{"router_noise": 0.1, "vocab_size": 8192, "norm": "layernorm", "norm_eps": 1e-05, "attn_scale": 0.177, "beta1": 0.93, "warmup_steps": 200, "doc_mask": true, "z_loss": 0.0001}
Below are experts of layer 8 (counted from 0) of a mixture-of-experts language model. Rows are named router (the router's row for the expert) and show model dimensions 0-127. Each number is 500 + 50 x the weight over its row's rms, rounded and kept within 0 to 999. Numbers have three digits each.
After each expert's rows: "raises" lists some tokens whose logits its average output raises strongly, later layers aside. This comes from a sample of Wikipedia text that the model never trained on.

# expert 89
router:498530553469596435530468523521510366448430488511541494496513553510541488462519449470528508562441434484451468527582488539480488513491517554522525487526457523405580488535585510537409541356415462558379420566462532506515560521526538449472399426488503425498603477544479469568425455530495457595530545570514518495450467564471542489549533463552477535508484440431477541530564462526610522443494
raises: "now", "see", "Note", "via", "com", "by"

# expert 37
router:459525587391587456503545588527476464459510498497540431481419517420556469395511553445448490579454412515529472497486520543467541600492501535513487469500543526392457509439563478493550556516482472491482449475473577502501568514499518400522513427575536548622534480478480445498497425552474566538449396520547492384485462513470586554499508434440508601517477489441490533452478434589497562466541
raises: "-", "Source", "|"

# expert 97
router:545544451451543475491505536567560405541471486506573459503467563415501496447452445541438474536424493456515576469513477535459510577492576533596569436457577480504591443472487472590423519443407543471463502508419397455516545525560512432448433484545449438533570542582498506596556439571530512537506486582549432488493457508494532575476451461552362525502502438490447459479531530473481540511562
raises: "opter", "ë", "oty", "oke", "oka", "osis"

# expert 141
router:493457518412536471537480595477468322468415533581552536473503509534498444478512449460463508515553408473451449553511494506456536477469509535475499515528450655426589475491566467576477503426405540461412494537474496546501591480553575442504466483538515436525557479540517498510432453469450494572524462558575476461510523501506533504551531493507454619481427420495549456553535473464567550485590
raises: "A", "Ch", "Hon", "Or", "Char"

# expert 47
router:413419514494540559509533570514526429528466540529580500430533482437382496472458452487449469522531423506534499506613548580435513524502519596477476380482517506440577490540498482532458530455517541468476447442457528502543510545507537489525522467504568495543590467522444477560502354490427509601573509636511464506403489427427490515526445483499387550523541492477554485554525519475561432512551
raises: " |\n\n", "Al", " |\n", "A", "B", "eld"

# expert 116
router:550515515519529493514474511497471452527427490489521504489631486517453526462523511511494361495471426547502528446526490497554536514496486581568510439451547498506573403481606503477497551479437499569409517510480462475491587508525509459502450489560435484659612582508502517475432401542411498586505538539600389405510519444500533478459513469587399557464495507519500470451467493546541507454545
raises: " rank", " Rank", " Genre"

# expert 112
router:512383570476545369571593514531490398430534578544516477472564526465494439464514496400513551518469428549456546447524392614547517476468492588512507395434537544495576434521515566502509472421479512507427415466600553478570555534501527482496513479539464521453564555479486545493477456592489453482490468512557491473483481485483529604492515481534498517514519519460529499555597474496432573406506
raises: " who", "'s", "ous"

# expert 4
router:457364528395572513495496606437473415475490548467488515477564603471538493491464472440522490484495500579450567327535541555518451562558507504510450474501453494395559534507598492480440557475458493480542382454601548428492570564512499523410453506561501551484554476542508478503510510505489516562529494586549480487538469509401558516569390494499526502492440464553477498489508499481522450474534
raises: " itself", "o's", "own"

# expert 146
router:489490533526598437559525552553529482546432576589517507518536504513565492501463445445448458472516510473478492422577537549418547553557607531532526488467517538384416507432537444489481446465441514443471402473569534475537529521564519515490429415525428535497532495497516576583510420526422457554543518536463540439428483481494483570483478425546524601454435509515543586542505502483483616488620
raises: " However", " Despite", " Although", " During", " Their", " They"

# expert 58
router:513480497508509440452531503580612460498449550515548456512555569377450492416517450508406490532452501505467482418554530495479504526480522527569520441448536570500564443437551547603466427413417519468398506569414523431557499544571536444549478511534451498512541521579531482549615415529560480535535456533488453503544463546488510508457513418476430564447472442584487548446441488545507596496518
raises: "earing", "ights", "ipp", "on", "ew", "art"

# expert 111
router:583467479437581533580554499587553486432493505507477496501497503544501500450444532388444473463494474524532521443506487506464492583512640581534485454452503622427556531518540531468492461501443341509446509556502553388487497481496504453453465452553514443483575628572521519535525472489509493515463445493461507465526407466422596575521520470537575517524475490438497497527459387471546525497565
raises: "ing", "ed", "e", "ives", "ees", "ists"

# expert 84
router:466503496443596443545569561531514455385569552503488472538500494489500425464473531469391492536547479547534508403494544482440544509504556554485479496426485583409558450432495503466357567441341519510505495547554486435498494446597546495469501468564474468477569521526555510471511487561524455569472462490583458531526501478462541510479497452563427568443476532524520633486498489455578447524567
raises: " for", " of", ":", " as", " partnership"

# expert 19
router:431433507462612477567583564555583473432519578531509571428509545452451435422570525545345473561483498548536449452547492503473572508517487565504481521412515521456534447497555542481453444420454417491515516622526517418488488496534447407504522401547478480509545576562498443519542474538518523503491465507513422531496512439450522521504474522494422534378474549459561561459482510468543502560548
raises: " time", " as", "\n\n"

# expert 149
router:478406538447542471537508586511539426496449526457525516459484498495481473441365549481508438634549481548500505401553481569471543594567515548551524355450559466389600483556481476580442549486458518503499490509474502514525501435529511462490533511570458510547589512498505452400546475492423536554518491555499507446357442439488509565563398558491483523553499528458514494496514507531514505457529
raises: " |\n\n", "app", " |\n", "aud", "eel", " ==\n\n"

# expert 12
router:478475632500515465517520481516524403483410508638500452546599594497476413519528502525437492495380430545487529529558420486501549528454465589507553444467457485468553492454529505491535457477471530419484408493489557376515517572542478510521382462535553468511596568604525476508550383509525459574587460533551533499451496478505574486530512441449476526461491475542483481508503488476471564516518
raises: ".C", ".A", "LC", "och", "BI", ".S"

# expert 51
router:483457555488613465561470527519462360443451518535584464491489617469523506502511501460511511500440455523508449527534516506488488474503541607472474496469444539453571471441538558529449491422479516521401424481490480493544471520517509490498390453572506384541556548505473489511480335455492586592536497533506566525468494537470541562546525423523492532513418457434502554625523463414580515494530
raises: "for", "Hon", "con", "Rec"

# expert 56
router:522406567482525423592569542534497468446388541481580446506557544468471473542542539443529455508431481560493493446561448470419488566451499547465448501531573504513507549496596506514479467455444531450495483434500482421556546453476527422444415533533518608506586576523515484538597440573410473519489492553548454470517405423496556456583463447446533554412496507513494472514451429561531472559552
raises: "od", "ib", "ip", "um", "oc", "im"

# expert 109
router:503396583477545456513619489479579392517455560539532498532527591505434451494488562540515522510459449490491493479516424554510478534505454557502452361483515542505507429441499481501509477470492517475436467434552528420609496574519462516441524515548508505518619553578466482509571426520497459571496352637469484490504472443480544527490548411522484511442524480503468522528472493429559599547475
raises: "ivers", "iving", "IV", "ict", "ipl", "osing"

# expert 64
router:468353552422546497616593536518496481486453537556559475497604517500500489418561503493507500461407486535403522480468486500511506471446445469492487471514518491461489479467520550521530423362477460490518514506535516470567500517538533524480521528617522537596546553533505434573505373543494539516470458549502530452411514421461593561569421434434567493470484481476504545596506452520528487485606
raises: "land", "zh", "ford", "ts", "ton", "ten"

# expert 67
router:496419521413557466510518546423531495518540564565607504508454489529503400523499453488506390483483452472484543498549403527550453493520554488489485411542581573522570512540548454539463566435425466516480476464500539507473565558576534431432390351488508508536553513554505466512471462465472452520567520524535516513480460486435552485531445385463433607499540490517451519442540446484573516557608
raises: "apolis", " Franklin", "ther"

# expert 76
router:505481533401502533560552535534567360406428557548625571578460558510508479454472484495483528503468505639505564478518486468547541587444533435504481483462522522367545484442505429464424500460478424481400497529525506462552491533518456430452422482509516604527553599467501521529531446509390503502530468513453542447545505492464538520518523515512456556494517473541571579473455481553483492484593
raises: "ask", "ank", "ush", "ink"

# expert 133
router:476464471458484494552507507552525396489475493500560471465561509403485437423466486524374537560454487497449553477546480504476534610478463574611560454396521560544574483451556486516488481385508525490451482492525540526577567538476588361503419542462452539565562459535528523463538422503472480485474542515561456416535483436459600515532418443533490580483483551465548495516570520492455575504507
raises: "og", "ogue", "ious", "ong", "ade", "ourt"

# expert 21
router:493468441381634505464482546434466433470505528495523483464492497530471477489460468568524551525451407539513470369498504503480579593575516473535424517491590539428460516461501515548515544475454473420478513519522523429583518492567516436531505404642552564605562508558516519528460417570469529495462417468498542523488444505493546510551445498459474550420476517473488450595450454518576527429521
raises: "-w", "-s", "ly", "-", "-r", "-in"

# expert 92
router:512421436396535527492582548509422452506507530530556535417543529467435500451465517508487522495463445506448482448502533470560546600491545508511477526479592502461482436465540587583477533332498487423495536496613608439466480502506557450541490490524505452592552561567421558612482455500500519488473498571527549448483448545396516454499467522506494517497450466516482513543433458489556502430623
raises: "b", "ch", "g", "land", "c", "j"

# expert 115
router:545494557474517416481617439536535496447563564565496431554596512410451483484522456463475507437495440484462481519529455519451557517571454489557481396432549490469509446503509476447399549462453447440416494489524575478461559509483584484492471484605486503583641546528560513536514370469466549482488588556509512490367416478470509558497460544475516525509447466502535534466546534500582524503523
raises: " finishing", " allowing", " causing", " resulting", " leaving", " subsequent"

# expert 5
router:571484517406602509573556462550465428472455517490500555543522474490400468422449536531479501537469515535563568385529513476440510461476559533490481516421472594491478363452575513532530492497503451448383514510480495494571507461599575428519437526483529540510574518532558527477488427520418565522499510526492452458468443475489588584579500459451518509396487465418432496545529528593536494561533
raises: "ur", "uri", "ike", "ely", "ence", "u"

# expert 74
router:523481584425564448529512527599559459504533530486470487467518486458462436400504537458483381558473428461495523419511480460485510453474579520489501397443556650520508497483542474480505449527495537503470509560478490507496615536653509437518535529525456562497540467502536498502504452554505473550553490552580496426508510382492474559541453513453436600442509521372504530452535468481562442585482
raises: "ising", "isation", "izing", "ization", "ping", " fiction"

# expert 25
router:567466555406644489498499461529501403495473554570580512520533583492524440489508459555515467542465438548527488522554549517457529589532524511516426487494491590448514487490568494452426475488480403387450449527507534529551518512518494515556457515505422530510542558533495475531536466562509477500571438478568510404411533347504587442535490439527446469470538511584465489557503539537543459586604
raises: "--", "~", "err", " etc", "”", "urch"

# expert 16
router:519391529533568440496594467518510481528374553544533449510557474516429483471561502467483503508454455530531464511568562507431538586536499472575483462472538536388551420507597494575522473367483500481462506487520526422546498586542471424486455490493569552540547551506521450463610422438440480493524461567513469456505424420406504448481558483527430558551510428543457497579418485484514528502536
raises: "ribut", "orpor", "ips", "ip", "err", "omin"

# expert 140
router:497521465494517480592517525477479424480504450546578530499452445474438451471542583470476488496491449521557510422606448463567528496504524512608467456515458547511524450450524498512420495457437495476480452544455491430495560529535607407567488485503394545551567512477555519520525489567499487516470526520614483354400434570410644457534535466492509608534445497463472464527549539539502568511519
raises: " who", "ial", " throw"

# expert 157
router:490409420513527508509578536549526509402467488557539528466556567545475483523496501496448443517445478534510502450448472486458568547441663531476541409477579530444508459482566594455506479448461493464464510551484538494542499482585566445424488487581542544556530543567497504550498362502398532530465473577465459527479487457476569483573440494498515543353543421524467499496486382486487548527498
raises: "osed", "aded", "ost", "ak", "ect", "osing"

# expert 83
router:529349576496476481559527531518485503416474555540586490482570516523469480416494546545567341500454429515525564508439408489538466455509426572476494496471513543414432499479507533498473473443511524423489524508527552416547499452523492458507444440579530515592555580566597426555526440596484523557546458559471492510469463468472599551564438465490438508409478468461476504570516522495518524484531
raises: " as", " in", "'s", " being"

# expert 102
router:503445515510528491481534569511532497474567536503472502483537528467478388483493505524506445500484433502586520397608441555501461531549592506463524452404496629546470469489533475527469504398454486421558505472453533525623574498617470427515526492574473544523458457540438552552524458505479525502463504527512527415415447493378572460498510403467426533522493514458427492541494464583598538566503
raises: "/A", " ISBN", "″N"

# expert 153
router:459488580356531528536492466487481465411512606471569504512526577458471404504554486484497449553449486563545504517557452468455530622471534409537484517450456521511519450469512603472520507490466503538472448513552491451456562460560495387519471459506492528608623588488497515537518506564472543583448513612487479511499483512435550493432427466532479523592440484471574472444412455557558472492520
raises: " a", " an", " part", " one", " the"

# expert 13
router:481456506474539488583587545506459443470467601581556510491528488470522454490507467531507473565506444540459448490455533579484439496566550568490535507440469583388538432456548504469510456519405578494409459584538558453523567454524498408582448501545449462494558541517523485516459462418418523480456481474597492473518514528466494602556495337491468581507478441597476531546540483551552458499551
raises: "General", "==", "===", "Final", "Des", "Stud"

# expert 59
router:443405522471564521522496517488461418514495618513581514508581493509535452467523474499490413550522514523472570506489486520541541592533483493558530419496467523491517517476496607482421524454449472473460520505549614443500522511521489355541514452573426513493498506554505505526555490590507495586600393607565498490347410508473497479521502416457449502449520583455534482444480514479481482461587
raises: " environment", " part", " director"

# expert 96
router:484490491485539419581528513522588457495486559585533459510483443490424485485441459472492436525550439551485505435492529590415489523575562555474506446428576556421561536553493479497474557460487447448502463481467524418537472468576575503501494424562549503483544554567470479501503457460452466627500486585572390524441506402424511587476467478432446545532602574532521490526493433472532430425549
raises: ")", "====\n", ")\n", "===\n", " /", "/"

# expert 155
router:497475550386598477462545492526500425507536548487609462547583579527510498459485449540491438580426438488541470489601511521573502564561487498480378486466480556440513537467546484533388498488438414435441455526456556527544513529556517482448454501540446487554573567513499452484461498511512556529549461527501452466475532379492599494502555393482485529512529430574411483469542543487591467469572
raises: "urg", "--", "”"

# expert 34
router:530511506446487436540571526453540465487457652516571515503503541510495450448482527504487426562435396541427489396598499478567509522519546415542469493519533485438488467441617574572490508474488542515476388454503483523499499623475528441503500422533452525545510586578543441568467559567508527536556499529516488478474509523467482491563447412468425490497564568541462509562478441415548596456536
raises: "rd", "nd", "ks", "ities", "th", "13"